Experts of a small language model.
Size: width 128, vocabulary 4096, 6.24M parameters.
Experts: 32 experts in each of 9 layers, 64 tanh GELU neurons an expert, 2 picks a token, a shared expert of 128 neurons.
Training: a variant of Muon for the experts, 5437 steps.
Below are experts of layer 6 (counted from 0) of a mixture-of-experts language model. Rows are named router (the router's row for the expert), up (a neuron's input weights, with its number), down (a neuron's output weights, with its number) and show model dimensions 0-127. Each number is 128 + 24 x the weight over its row's rms, rounded and kept within 0 to 255. Numbers have three digits each.
After each expert's rows: a language model's description of what the expert responds to. This comes from a sample of Wikipedia text that the model never trained on.

# expert 18
router:116114142160166088116129171124112131116126151115149163143156122153118149134149075103102082162158155132142133144113105143119126092079116100145113093118139091137111096092104147120139112153115147125103143154155127126114126116098147114121058165103148118142150130135109153120157126120124186093152109167186089152120149119136124128135130145136080145127087137118124138170149135155147086119107
up0:103119113114135113102112101154127120175092111099127129104140155115111149168116180098145111105119131117147082118086129149126138104108112145135126156139162111093092107120133173147142143105098133135132145108109109147116120129177122136106108144148120121187148186165114105163125135106109149095156128127162149123090117112124075136156146136074090137094112139149129179091156118140143142159119
down0:129138152127172103175144105157136089152122113110127129176145139138093139121138144135090092153108121100110114158119119151125092112142090140110168106126115130139116114145151136155187104091144130066151138154155135117162151120139135125101127139099122112109117117163106126185142112120135084154100166132155169159129140122150103119101118087147131124139190107090109110084127122133119112142095
up1:137101085143202074145119126134154186159138147143120145122150130134117127156130166112144095117097129111151104127142081108112113134116113140116174150121118135159083142089124128109140116152103180127115107128130104158153146117163102126103111155131164151164073141152112109092121143120131141147119152096094123117115133106132144129147161085131138153110154142139108151129146104101125065125098
down1:165137092148118118122149109118139153077064145154093092088135097164153147123168150121142185101132107144143148096168137110116147159109127127106154117132144085142098140111154119121141171132108139070158146150070137159128176110101128137166124115101126132118148142119129164126076117130132132130109126167122132133133127144150155116107136152095128163132114150099116114091100119128119112104145
up2:135131157146138096151150125091123154138172156165133090120127135150087129101081149150132132127110163153108118167166137135150144125134096129154131144099138125140141192127135089109093116150149174095081119095107137150138149090090127135108149145158097093097134129140149112122092118070110129074118132131137111098141112172144141093134119113147095136131149137169102141115146138107089111133132
down2:146149169130182118108120102104166112102131130166128127119094173127100126126107121091106128140111144166121176183130122132141138115097146101147080097112164126111133128138175143125140126101116152086117107147133143127139147075113138139151090097141138140120115149133131092141196152108143113124153108143160134130112147131121124110103143122167107102100147087097174133077102117098158146131133
up3:085165145176146143162131111163115124126188194154163096146108099132112146140122098108123092127125112107130120144085134158105109105171092141146112130127128099137136134096110148136109123153106143120134126116065111127152119121151106118140162186134110087112160111166154140135149150136099122138111102163129114120135123130131124173131092142075109078136156118121118122123125154137101147095121
down3:106122115149106124103139125153125161135108095131147156147163137126112117131090129158083116128127137115088134122162112138146160110126123135117138140116156088137123166133157096089140128132115141181121157136103128136131115109128136143139143078153124162122111144087137109107135127139113122172087094134174179104188143095134165151055145114089128148131080148117155135105107113074133156123135
up4:142132116114120084118139144107098082114115160183136147141084113155106135148141103112129125140139129090104135173107116136108138104100148143093140142112079114148107150147112153100083134198153165117109128125131163154168127151129122132131176114141193100125133143126119114145146116098100092155139160146116103123148097110175140098120130100114152172104100157128140122131141132095118119145096
down4:146181131097095125128163137135156106107133126132130124107107125097149163132156166129092149132104097138120130127109142098085163114182104109097201131136127161144121128113122134101136144135142117119183108139150125154122111136176142113118121106123097089141118138158192164117135084128122125094137145114128119114141150091072144130113154129127133124112109103124120118180179091143121120092107
up5:101120148130135105174177134103130108135153165134123074111087150116133123086120113098154080146092130128128093163131106130123100142081107114159142139129102135106134160172123143138163158119124144123141123122134151114115163153148161143107139122128095111130155128120108103182103086141130161152088147113156115142158114098130109153099143163073128136121161168110122093103146123136181138114118
down5:116158143124138126157131090126109162124123089151120097129105153123128130143146117174144116089126103164085125175119101129082157151112139127118106093109174147088141125138121076148136155087159139137098105161148136105129175124087147107153080111101127133113143142130117129134122096119123145140121118147111126132149170169148115110118059123165145143149103155111138110127157128163171089151119
What it handles: Auxiliaries and pronouns like was, is, are, not, he, plus word-initial pieces re-, ex-, pro-, as in "unless noted", "exhibits".

# expert 21
router:133160125155163099170160090111102154161074148097127156108146136151134136127107129167142142079136105090073129145090103150131112142151139161133162108137094142139119094123159162110105121099174135126108124134147108150133122176103155105104126143119137141162102101149139156164106120156104138108121143145075111108125081118158119147175157161141118119114112129143145099148099111119131110126149
up0:121119117167106142122134123140087087102079151074105128146108096146123119153120131154111156130125111131151143170141098133103171126152104141122151139102152125130121127150121105128131169143135102135114177121155157154129123161147122147108145165150108143156104135085146127136072089070137142114146134120092133113096108119133123144210071136101147142113131141165122135116116105165108101115136
down0:113129119151155126106105135073178106125140113119155133133155120097126119115123116099129165174127145136136106158153136152125098167137160110106170110139093108136157081124140124108116156145107136123153147105097171129127152141126123108075127123110109114133126168114151117134157121170157136182147150149124143137134110094110141085106191108092112097093128134098169121091099112097174121134117
up1:118148101161146132147132147147174090100110130113146119121125136142073133079099110121130093104136120123094123115116155101115142136067189124148154124173130127087115107162113124158101152126120099102141133108122140161103112124151151170079101108151085151095144138134128113142133138164115158158140100123096143155147108110134192128161157122152097140112113137151136142134146171151132107110109
down1:137126139177120155178104104134136158149095122143132140125166176127134132124121157148071105106129101163128142108102107120165077150147114125089147109124141100139125088104132114118139073120142094169150098123144155111129129133127102092114159146130128123158124078120129141182101109161113117145121136154151167121145158108128116132115100146100109081131163113162149086127101122105174134146113
up2:136106121125148147137156148121110118092089119121088148126137140200118100161098162164141140135140106113103165134092103123129102162133089147090148131160124135179124107130142151137099143146150127115164166139125142108103076090166112174140099128135089160179131134143133111145148105129123100095140137171139167141089085136159128095145147117112112121119159110147126129104122112093131111134108
down2:126133145067151149134108113108082135140149131115138125099161162087102166104125132151156097124126079114116121120188122116134132099129130136157141086149156136144123138135102158139152144101128167125075129156146162094131088148100127092152123140109140122135184121150124122164180132097104142096121119136092141100138151120140079107094132118125126140145153142133121111087114176122172149137117
up3:076074079108121147139164111131111156136125164162125142091130146149124169109146168133178119154139155170140117089075084106104108098124141151114114113165120108150088117118123152126143110096125180137123145122117130128105156100144150127133112108120077158095100125196137125129149115156109163146112134122132111140100104134141128129123143127158153150145137138153116165106108138147096134113101
down3:133168128174137125114134166117127085098156084120120118156099136147104107181110108125119147152150129116090121143095144122156093135114075114137159161170143131112094139165084134089068098126130091143145147115139119121147103109143159138112135142125132148139164149130144131122115110120166114108102140111103134123105130156094171150136145189090135135105118139120109128141169079119161112132151
up4:131126092115138135123206159116137165118154101126106130099114188107122148132135150114138113148109121113095124123149140110141132115169121121132150138141134149138095153154128162101119113132133152114159102143105105111064111123146106133152150142147130195126152086141154115127171151129142096129125116083165117096136091118123132098137167151150141109153129099109141095082151079113129091139090
down4:137176195101109116124131127143142140158152120125126151110150115173138106093150128112104124152119124116146159161126109124148114150097123097142145148123149151097117126177083114135118094137095095085097170147148117163152161073145111105137126125140182132142128119121132087108091159141152130157141080160081110103101112113105122152104084129140125101114132163155135137101148115151135128113141
up5:126138129163136087115111108147154163106163157115118147102112090142154116141133097146150075152111101137126177163186112119144124148136131119071142146138150139124128113085135101153107143123132119124124142101085138148122135124155161142141087109119165132150108133136096168091118152132135151117135151105087072161167153103135123126155127101085157160101123150094115127158148089117114127092119
down5:159122084123123132146125102148148133129125143133153137133147103124125119125105094083134122173172120090138127124134134089124144130121119143133117127129116111162090142126147141104082150127113113133121157085101088080141135134131148104093119135155104183149156115143087061157141140125162189139148137106146124145138151157142137140092115166116154143124148102068094174142138129123105082136158
What it handles: Vowel-led word pieces following an initial consonant, such as P-ur-ple, P-ric-es, Sandh-ur-st, al, ac, ol, in names and common words.

# expert 19
router:144100126123145138157141123127093151114158122139125155076114159159138110151144173100144082159115122157158136106141098126129155130103109125157114107097106071134106128110124170166110092139136116141086149141155077105134091131166135138117084130137124155113113128159109107127136122156118184146130142109171087131149136153126123115157114100067111172144097103131139114114155096160140120109115
up17:118127133137101177113124110137147150096153155130170112145122087160144125153126109140167144146102145143109138111130090160132120076063140146080173135121168168153101134142156141146103079123124122113139148122120170123141146116111166119138109125140118152089125110127165141119110123163158131139153104100130103170138105143117111125125122141096126133104116127083111099116134142128040135102112
down17:112091140097146133140120117107143139154129175118133117139118132136149148162131129114177110163188132104137130136167124148072147123104097142147141154137164137114136156100130128117112168111134132091142165093119116068192134125124122056133106123154109125091118150092116136120122121122120142163138091112140143179122114107087118104144091152149135103107139133121103140134119099142103171153099
up18:115097118199110113157135155101145113136126101131090089118082169135131152097125101119151088138129114141164114134108133106189077140143114122141124135108140151091139151096142148064156121136090092138128116143131145154105111166134086143162131162128090136099093158120124157164122152116106139129116134154140128123137146116150154134098123106116148119108115121147130147175175124110168138108114
down18:118093085085101070082163137150115134130102130125131117115125106082153147121119111126154144158109125115161161100144143142143128151131102130119152104119115146162104147116141102136134119147125103087090157147110116169155102129099119121144137123115109120112192137129132122145162122151101137131131134122155159089132153159141120135157144141109122149168152079123129117127190174057156130106105
up19:081118091079180142124147167106157142160139123141093124147113138099131114124127140145159146159131146160116111107102086094095110123126137090142081138114144113110099111209135127121121121120128168151118122080139147148133130123126156155169146103150150127141105137127149101157071124115114099126136151140148137143112174079121131164172110149157156106105132111101146116133105127127131096126131
down19:108128107137100125125154117145045118154143131142143105134127118144117154148127188092148098104132127126094170145137175179107150102112126109119099096112074137120134145120119112143171090132129113114102156126130141146106147087158137181175098144090110142169162119142139105120152108121111092114110111121133149103119142178158147134160103108093136125118129104149125153118141119111132153127160
up20:133110153142113144144155180099154136136087127100114108138113100119094132124124122137120112134113116160100155143097109150097177131138147122155166132142134109108106093108111117126167132154152132103092132103121143100151122093154174137133110148146113181160120116174082142146088137138116105135124075145149074117142103111116165106161123114074117144149131097158122143095179119132129096133097
down20:137121109114118113118129103121160126163109166174130110137138154120165171122146091132159112115137096093086122107111147131130104116079097153159081098093135192099147139134137111135134151104135130169148092159113097105148150167129124116139145112135160072099115126092135120124139120132140127131139129139137117117116131144192135137114137126142191119128179117132133109107107118135110180077120
up21:143119081150108122176119146138135114143171095159138123135148154140142125095095118147098129156090164098097109152177153132149111123162102092137143119166166135127163128123109111102062154162122101119107117104119108097090105116109106156114140123135112165133121132111107123164144136092127176101133114148149136165130098158112165086121118130159083114162137146144139103157140141108114105098133
down21:173107144107119102125150107115125120097120116157107097088127130136157077172145118162121105115130127125187115151152084130173134127108144135131107128100131143157092134125148152106157147144161198114091132154146127130150121144139104105160110099111089138096127143144169140153107118129123132104184104126107152109153129120123130156165136149128102133087102120135134132092142075094111090163129
up22:131123135137098149114167117103105136140152138139114154157181105160149136118126097143120133137092124111115104145104139141148170113105101107136146156081137161151135080135141177103112145128143116124108137138115150137069135104139157123131123079125130105106139138095103196155110139112115140152077084149130130126133133093073164121128128094187126143111114176113125130092155143149156128138121
down22:084079119140141106140153117123117138141096103151131107102120169172129120124139187095138084132158134125115165153126075112137127150158111109137137131112127105127123149149098107146146121107066101161152122137189142150128128126147160111112130145139134146092118113123191102127114159103113106170140134102110093110147120159146158125115130144094144101165113150116137114133092132160099160083136
What it handles: Prepositions and articles after verbs (in, to, for, at, with), plus first pieces of the next word, such as f-arming, acc-ordance.

# expert 16
router:109096117112161143123068180098130128153121154171132183127120153138089117123173133124121147119163162127126087103100118124125183137164125107139101135113115149129154133136117109148127112143125169118116099093149142160125112090113132106140185140121125132112113151136087109175081110086117095099116108096134134089104149101142133160155131087138124126151123097165134161125146140109119152124142
up5:112137162119128137093131105131094136103184147156151156138155173122155108132109080128137129134149130123137103145162151190096141134103114128119167194114144131088137136148131106107092115128128085112126119112128117110101098174142116095111158147123139140148115128150111167155126092091149137171124144153161108134097085105146130119114130146130111147145122101108092165130107122084135131115070
down5:123130128143142156116112138166139116089131116104139134127148138119082106154196133144111157140141103139137088164126130118104186127155095108107073087076128150131130127134134130128131125145129149119093136136073129106121128091139118164152132098152115122153121103121153108149139062107149148152155103107092114107111130122146126112123144171151148175114109145178102150129111134087113173138152
up6:149147091161130113103148116077152131153159133140141139148118130123146161143112105090140115156090120081132143123142093152090101132123151079127132151140133095135126120144170132150155099118129112158112147117113148168141169176086115105095173114147097157139125158130104100144120100140166090150113132134151155135125113092121086144172168115111146115134168127146111126127174118112126093090156
down6:138127137111142091184164152136154170118141134168116092128129104080148110127148150115150152136074099107078126120127098123140102123117147142151126107109156142112133121151152136093111160142115120140149138128152153117111101138107109129101119156141117160133130129125112113154097130086166132091115131143073114153093129149119092096129087112134166168132118099132169153171089131185139095148152
up7:124139096125124120118132136123120089133105113149142135129130133149151189154154097125136146108112109125112098119090154140170147101076105164093097111110120131108129135156144121126111158154113105098141123126111175117086185139123134098108142124125160115150104175103174122135124107134166161133125141077141142104148110162089120148162085169118095115181143115100154121089150145144115107110119
down7:131149133103124108145159107139095168130082099106135135124142117142096135134113161132125148115114114157170134103151149191134100125133183107144168100138103149167116145168093054125131129137133107118114122104115127132115148122121139114076105120179124134158128115158176130148145143143145092134149097155134110143145113114094124083130073130122143111119162143101140100161118108166133104103111
up8:074189105069113107147128133140094126193119101127139117137077103118125179157130084139118141170104118127127126136125132108139161125128187121130125137081111124089121174144148106131144108106131138152109145160123112134075099107130103152144129141136121118164130173138141137148143106126101149128122125087165112106142135133120170094085144130113151131100142109126141135160154130114116141100096
down8:105162105151150146129163132111123094095161139117150136106119138139128166142157088114143096109135091128143129155120134111188149116151141152137103101118098152151114170105109164141156156105131133141133119134132080129157116150157153138133142108126115117129113135099125137133160139108107176083149133148148095091066132171092119125091104070089131100147129118147134174145100103149099113109150
up9:098158108135155092167119122118133100155139151104101143120139139144133126102158116152143153157140106109101111121129078133107165109120176120109149142136165075157115177120167151098121163103150107169147129116185136157080123122142086116101129146118085139165141122150132115130107121161135117124111110135100128120151131086133133143146128118142128108102170055099129106127127098113121168158112
down9:158144130123150135166144122099153150147146056116135147160127122155111132139116167126154136125094092117098150095107107162154114144126130111133106097156169116151132102085148160159099132088112127108115119136184122107094135106125112126161145122150102109171158156118112110144176091088122147155125129099102132143084121131144058147143127110106116102118118164125140134106162162123143112126144
up10:137114122138102130122112148129104103135142127151097144163144140191142139165133114156136110114127112127125121129152141180132106124141140137108129126084151097172141188156127102121125133153150128123111092151133175125115152116114102122131115113079145122102076121118118114133109105146110146095155157079154141167167197087089094111099125082155145145176094135101124123132135132131131126157121
down10:167082111144118095151137136095143142138132140154116101085114134156119125094111132100132145117126115137146156152109107080129156129125107136166112135130153108113076114101107099072153126146114109113136178137135111137125111106103155156122119154153096125152187137133131104140171145138126161105113122165136106071138117103134126103107170139112150111158117176174166119124140146105139080172136
What it handles: Word-final suffixes such as ing, ation, ion, ment, er, frequent in table headers and award lists, such as Preced-ing, N-ation, pos-itions.

# expert 1
router:082182148140170167092143114131164075077139153093145112103126118100127124122113068134149118112131125101163134126151130118124083139150146103120155152142101097146180114141090118109131146100116132149136134123138120146152077180116124114144155092132130158151139107141144147120150133100128171104131130172085124126131131135165121129110121137115120123101172164094096121156129114116122085124116
up0:098126108159118113141101154112115121140078081121106122105139094106080155142125109135112098152115133105134155125147106106140133126142142127099146152104163123165102164105113140137141141129119120133140120148137085138130104126138119128162126115136128141132091148182115151173152079136090133152135210147156139136102149168067092109117130095146101116112143166161144127129120163132112088168121
down0:160148114125141097096107150101138090135117088173111153147166111124139145136123116129101137158092112154131115131178124123114103108105121109145119089139178154169129115116094113131103107148192145143147120141149122137130106131117145144150113116131095139104136158126094129067115124129116167170113153166104127114125121130151118151102128124145135075090140114154070136133165078139145143180143
up1:108104101180144091135149141142147067091137118095149130101144138137097111126135109111113143153168141137179126146137154138083122128112105106113126099134153096101099106120095129121119099155070147095112160125121135124090130133180134139108148133154151101151158130136124100149130106136107192119096117181137115108117147132153101122124129146114118184118133134160163187136139135100134139124112
down1:162144124135153109138113081107147156099164108163088134090114161160158123161116143099141140143140169108106147125162134108116119116148133085145117144097130095128103091159126106111148147116147138178177123134105130142108127113107130096089122122130095153183159119157145179153129155143135125085131136104123120125111098108118108128107104154129124120051132116121122101102147166168122106107131
up2:154108153163143137120094138150131134118167174123123132126134129155113120139146099127105108079071114104148112134111130134127145154178066103110087112156140128094136136141124183108114156124147114137177125111105141123152090112115107171156144109149122138136152160126099111116155162156120139139133108081115159102164154109113107116153120126110141110125156083110130125107177081095107102146144
down2:137114130119145113140152099124109154111117145117113136131115088103123123118126098143118114093126140108046154091137162117099167097129140109105146153149153126133131127135138111114099182114104127144145149122148134147153073115114104137106165125104108169128181153189116120110142158134142099120111114131109115154108174145139131147145127157093119166124167144094103137080109129147117114199121
up3:111138132117083118157146142129150119123159115124112150122149125164151159123101134117138138138134138128123140077051140106115087133130111171116134096111130062077151133153147151124125064149128098109128138149132120133128138148161147117132133101116152155104137136168123122123140118111109172129139119161172112100141105106130100179148135166124132139116124137129088121143124199160116106075110
down3:135131130156144115096121132135146094087128085149128117111129136154154093122130157106143122128111106120175149111131125145094174127159143119108152147136138136132151127148139107158120150135117135118105159140110122147163151132110142163111155106157135140144072138094102119137149085158194146127126133105086159126145139127064064114133110061117147141153104105136139127139089155096103137081126
up4:097139110125156121093164089133095135121143143146151116120101153096156137087105150101140108131115121173137117155173117129175150087153146144143111137176155127131091142096131150089134149150152145184128141183097110146118122166150120110123116107139165175100135134137127134117116083090131110190133136118116143162110111135120121110088125140114128124110089124161133102143131130087105125086107
down4:137148155113138149146119092122165128105163120143108117151098178111135107120136115119151149161112114100128106083120093162172081115113147128090112125102132130132136144118142157110142144134156085125105117112132132138124104151064096147118136167122116204137149121089148123167154131106120134111069149180138118149146154146165089125100120124131126125144127144146101105146121139127135088151074
up5:107150134127144106120147153124163109159142143135103083133167138157118147125103133144151086137133146150154121126072138117150102147137141123128148116147179122134129133127131053133107187116146153123094112104106142166115115097121110127105129092117114136163084163160100133115145146135110181122150127129147123108112101140117115062132135141064127156161156132149093096115152124150112088125126
down5:149109118135144103128095097150160122141173165108165114146136117113140101147127096127201135131097103158143153087109138146162137126104172146143107129152134115146162104132171115118116120165149110167087149137102116134121111104155124104083144137145128129072143146140051112110098119139114107141119130144139149141154108136112116110124111111093139138141149155128100074143095100158118114164140
What it handles: Word pieces inside people's first names, mostly Western, after an initial letter piece, such as J-on(athan), Ch-arl(ie), K-arl, or whole names John, William.

# expert 23
router:131118115153158136110102135185130190140139177164128137120138146124114134149143149101106125092131139136124164139153147067106097163095115132110077178083149139153114118117107116127133109134121120113118120128160118127106165095154127128145151153106124130132086141129111131166120111065154100125134103095133086100114128093167129129154178138139151169112106126076109114131121145114133140131150
up0:115161097150100151143131099133130162144125113150125120077132131128067117118183140116207098143151120169124102132114128126127134126103152156111129115147152096123110139099080160147111136093084150117124138131130093136112128129121109134163107138119110114089077157118159177159124130148094162150137138162135147134122103171117133128155138173128125094148135113139123142080115123072110134133126
down0:133116152138160159159089140113107112093151126153133155120169137148129174090087146131117157110178111125156110113108126110151104112094142125115156099139132125127101158087115134106120158078111077098115151171129152156165143092105104131102145135143107127165143093127135129149136122128153108140111106146110142119144175126145173092123117144127120113065099158112103142110172129112132112175118
up1:122121117122114166155143146109120152124103120140106163103130159156144113139117111085142143165105132159079160119122146137109159147128145196095085134101179099127159116159118164156131116166098119091116126166122135129130110111158119143156099104134071139119123088087137087109134145127110125094147107150092139148069104125153161112136135185132108132119157120101141125134101137140121138113129
down1:171079139112069117145117131121121113154111129156124138119083140117132103088139149154106110127153095086132111112153136114149153144163116105139119119163125157089157117139168120162120149147135150136167118091137192146101127099104137119124137122190141130108131111091105136119124104124114091171156160083158108180100157142107140153121137088101140122142143140114144095129136108118137156094124
up2:089160120099122095143150118123093157112164106092085159125101141109112127122128141106138160141145072117156116112191184107125110120133127137129119122142135114126102148151117144137078133139110117158142101117169117123107127146171099132149115139066106138110128134140134121151122116154110155082106159127082108155131120110045113114131136141130146119145131168106159119164156159115127137124099
down2:148110132158127142120147090127134141156139150141130110155088120092145162128112134128104121126148120129156108124122189133173125108123101126107100158122121148123157142139085150116167096165147143088120130143158133145142151139105107124150119089154089122123162147135117119151165129149130133137100074079120158135035120132135102127086091148129126098098116145123152131164109106138112157136078
up3:107162121128115129147150113091139066125107100138096066096160134140114092112095078136088169151172149131088140068138144124098083183117141156117136159133112092104139139156119142123132155134131142120130151129161136147165137093158131143138112108128123122143099117140169135142129144134139135168108088143129126128115142172132149136112130138088129152156173104105156100111141124098157136121125
down3:118089131113130111116165150166126152115143159102122180134114060102117158101120129157127131128123145080136125129131104116092153152132108124117143121096138110121170144129121128115143129136128148074148150117142133176123149124097097089135155104140117121124105160131157149090151130123175116084140150135130108108126114130144121100129089142152124160126162194069167140152116108081132116168113
up4:160115127123125110149148095130121117104156188136121137083130126132115120113099131123161123098118123149132109122119126125109112084146160156146092124079167088081134126120153145085131109141118172156143152087117118115121122133136103152113111182151092141157143146141201155130108127117117105096137174126128147139130118117158117110185129118096113119096179133116132126153142139111103074152155
down4:088152112118115117124079106171120130139098102147143150139127139110123135146148099148124132120116117083139164172134130131153142109167129144123155117142124115080147100126160129158148119148158111179119124193122151112153143113084143074142147112161114193088117163132112157109083115153141133151095136142123135103140107144123094090141113153131105120110140110125130114158165090115123113112076
up5:154097105127108139123111113101132086162159081138139125144138119154109148165114107141163141128126129117099133150148123143092113123111164146106110130090137153124155112124100131126154099108097137131125173140135113140106105106131126118159173109171153152106159169145105167071100133121076151155158117149128136084117165093115149049108129111137148161141090110132127149114143156159124108126140
down5:108152084139120119101126117161120140075163127126115097178124115130128127124110144132162150130135161145136154131118182089121147113139155120072117147120128060122090111120123154174145109140139138131094101145153097106143122114177103115121072127117083112137125130137113136155108157132171138120085144139135127151119101184161108127123106126119155143175118170124090140151100105111125150135127
What it handles: Verb and noun endings like ed, ing, s, ies, ent that complete a word, such as dies, releasing, wings.

# expert 7
router:099135144153094076149139153144110126131110091122134180191118157108114132164113096120132098150115136128125151140128107102164167091177101108118143085123140166116097114123141101143141123129113075138115163155150108143125120099145119129159135138150098156117118119131119109173090111101115116160161118106179131154120170135119078123137113148091080109157118162126117128122133106094141147122125
up0:068123148114147164161121158083139148142125123109125102139121145121163151099125067141164163137098121138124098127173151139108152125132135106104078134121121158076118158088139131143152138151075098128127161116116115101136171089135147118108105110136166166133142128130161128117096108157114153136114161137160127140156101148127126079143115104112129154137136079143098154116112154118123131174126
down0:145150114118115104112154131175132159108104154128146114165164112128110091119148145129115148120118146135079121114119172133133126175131114148161101167090121156153106142124104090161142095118173138148121134164088146102110090127147193118139142115118109121161141154086139139089165109137112115090124141118138120082116096178129084143147113118095106139118120084148156108141112153090134140129131
up1:115070124128110123109181145089121163166133146090153080141135166159100149098121134110088131129170118138127158156155117112128150136127120149139122128144130133142134083068098148129104127108105158149137148114155115113105132096144135111113175116130161144125114110133149142128092132088143155117145100157097129159157118145151138091105112136119126155157132131174123137101093138073160102124076
down1:110143073106144122169089130162130162132122101083120124127147161120138103147112094076155179143129111153129090095140144158089119115139102139117100128120136121113135130179150158139133170183173134140127129119125131142147127138104074071086131152126102097156168105146172110099140118142099143133112093125171149125142111120151135139136112138119130140122128102105116139104145106119176132121112
up2:123098141134153129119110104141116121076152136175148134123113143162075174130088151184107147098133114138144110120101188101163097116129143135109094107104116135145144138149148089141090141136128111144175115157177102155108113122142131151097110131115140140083135091151150136133150086169128128119130145145165141166123107128116147109082156119126127121108133123148137116129150165091082102125154
down2:117161106119151110102154130156119124109130109095100100135145092172131159109121152148116134140121092084126116126163103135114139131111142131125100093167153176105097143115107126141139119114139114139107126159133146102165104136100176128175126114117137096156128133163111140139074143111098170137174106153121109180184114118111142113132124115116144086169128106109111083156113167141095117171132
up3:156158151150100105107105135132115133104120092162186130111104144128102125125143122142109148102119143098085103147071101153090099123088111121150155152096146114136142156147114158116146131166148118111114119129165141170160135166144124136140179122097151163130132066115160158101133147177119125096132138133095072114139129111124136132129145140141085119151110155103097122093110135151126146149099
down3:141077121097129134160146118133131146137126174115123147112132101145144127106096105125159128130129130103134150106127163093096144150159146133127124123081145141160135157087156136138142137104121154087150133111093168120087133123132097095110120086138120144154132118170097139082201155114146120082128140162129162140162083133131123104153080148121163175107108090112109130115147122160106135129106
up4:121169103161115120103107148123132167126131093138119154143132159118107135146150147139145137128142133131102140150126135177189126157116114155119118110124079135118184181126120094111126132175137080158119101122111147120122134080135151156100096126118116133101119129134111114114110103106139120154092153101118154128112082146106155121161138118105063120153124106089121122170202136130131106113153
down4:104093116099130138147134124152149176145112101132120071111140119154128132074124122120124147130119088122117153123127104161124102125106142106105154126098133160149136096119141117129119149117079137089143140099105169140179154165149149138134130136116112150086126147143118175152132082118088122113125097130106153126129174154129129063146188111130095125113115163162186118148114147137142142123103
up5:093147148156097103138113133131166114095141156137108086115135104147127118148202114139109099174131083105078149142123126121135115112105148136132142143076147114145135103147122152119089178121167153117115131162100088129101119112107115124137143132123098162121114161134160160118190113131148162117140112141144093153104129078148116104130084110129098127133145162131097137131131161153100160126123
down5:125161102124109145113119162096127118133112130139127118156145172121129123145145129111119123115121128109135128137196124073150071110142170123136115128129152166132152155153147143144116174087116124107127136140127120095113125163101142113144081107105175189107097111147145145096137131149135077134145101119123139107096158107157101138079103089125151096111115126184107101122147140137096155150152
What it handles: Quantity and order words after "the" or "a", such as most, first, other, two, some, plus "of" in noun phrases.

# expert 13
router:142137097135096150117099107059076137169122111130137108125114109087107123099133142106074116106113145121086096178162102188126149138129147103116127115173117139167149149140080141159132143106114139119122101165174123131126142130114129095105172101139152134164138134120175137172089134153128145133088122140112135105132136142147121138162128155143124122114125157093142139135108117129085116132155
up0:144112144112106142154119142123082138081162151152129095132140141189143144114094159117188109100131167134135140123118139158138158118157152091174170126153127093126124136132159160144137112130151082131162172141086128121100118096129108148116119167104134138127080141148140157096138120122126147129135100130113141141108101125144089087144137083136144123138110125145110147087182085121108124157121
down0:133167099121112105177148132079152100119139100141105120121116113091143144108125104081113112108115159119098094105166131120143171140159102140140183093123126119145138162144163144139080158082059148129150118163150133127127139137130150108103102124109153147135105079151134183129106134143124140130129140117107110135155153128161134099123108108103147118130159097139103102122176115168145138115148
up1:150133130132156141121089080124123110146128164094153116158113117136102095114144168129161137118121113140137096148095151122137097139140167138137105164102155122143070144072156145130100134139113097130133122173166103187156130133147100119150127092127100156115099178138144123144116089126081117114144117169151138147125126157086130088152131085101114137161140134172108123115134117138130149090125
down1:120133084169132129118132140135126121170114139131121115109129137159126150137088144145090109129155125143116140112162085101135107118141125104117161156113141112130120100122160079140108096112138112090138146067087129123127120166116116183178115137175134103142133168128122111156142108095104168160114109083135126108176137162122118190128123131112130118130152132115132136153133096095183089151105
up2:116109125083085126146111116120114163166169166136082101116153100100108174142176119108147119101114127123116132095109132162146179139133081155112169116147146114102122119111125099137087123140141127104143118149148115138119057119121091101148137128116135106158132145167138141122137144172108163110103163146125132124129125149130141143138167105097141149108093164154125113096165166118139112142087
down2:069116142165109141137110138129130159154143147135154145141080102119099145132158136165136142138124111111140134152105125147113113136112178114111111130146117106115158169135104187157044125134125114101083135105151102137132076154137084145146148117082107164117123108134139155129108118111147115099120116159111136150136179113096134120132107163116115098118130145136130156184113118103109137164143
up3:128127137140123113119147114110117101114170089096142113164132140127062137075101117096091105134127113098110120109159138104135206137126072124092113119124132117118124176131158120168118139159101127108150120136146159154123121152149112135129130131120147145106098142147154109146108147119121136107127161171118154110091162142138156109151093135134179116133105081144160174149111159099122119122096
down3:119119085109082108121153110108120165150114135155093156106102131123106128166155119112105131125106127102118100162132094167168157148136101155136116114159160164128154093136112087126156130130121147183153125113099120113099143160121126127105111101138154174144178122101114158106127106126102129165117151098125149185088159166137099118126107170128097152099158120121112090160127123121098137118130
up4:130121113150106090174094078107126112117121135141092116087122141108092082141158126129110110165156125137125103132144127129130156138124141109154158157099174138113101148144129106122151181102119129074172160183169143142110118101130140121115140103182114139113144136151141108125134123134127105133140128088084146140131077117092147133121173118164123114129141166094125168101125160104153131153134
down4:103138174114129122100123120084145177114104117125126174187151116129162121142094154129136167095141093133140150166099096150106127157134125112092123110152141110138140127114147123084164097135132108122133184110150131090118085129147128137117134111137132123113075182148139111121154076103109153121156147112120137145133113098126137134140096094166167154134112084144112122110114148103122139178119
up5:109129123105142135136137082108116123151165134158141148129092202130117146114115091142109110143144168120137115112122098150139119145085125107105156147114127099114144128137157115135113166116121128164155164151126138122127153141110096111160139118102139114126105178101122111185158117091122141116123205112127137130094118123173159132128120134099082137092133136148141133090113131137052125129090
down5:147095101145123093179143115150132143133140122126121128179124149102131118107067168131125123123132149092110121135117166149090061112096169153133162120134114111167104151130139135140139172161140129066106139134173116140138122126124095117125152169142115124120144136167146123129117118133120123089118124134082113137115129106099092138162109087120115192125118098139158156150124108114110123120177
What it handles: Word pieces of Spanish, Slavic and other non-English names and places, such as Vá-z-quez, Nac-ional, Pu-er-to, Haute-Gar-on-ne.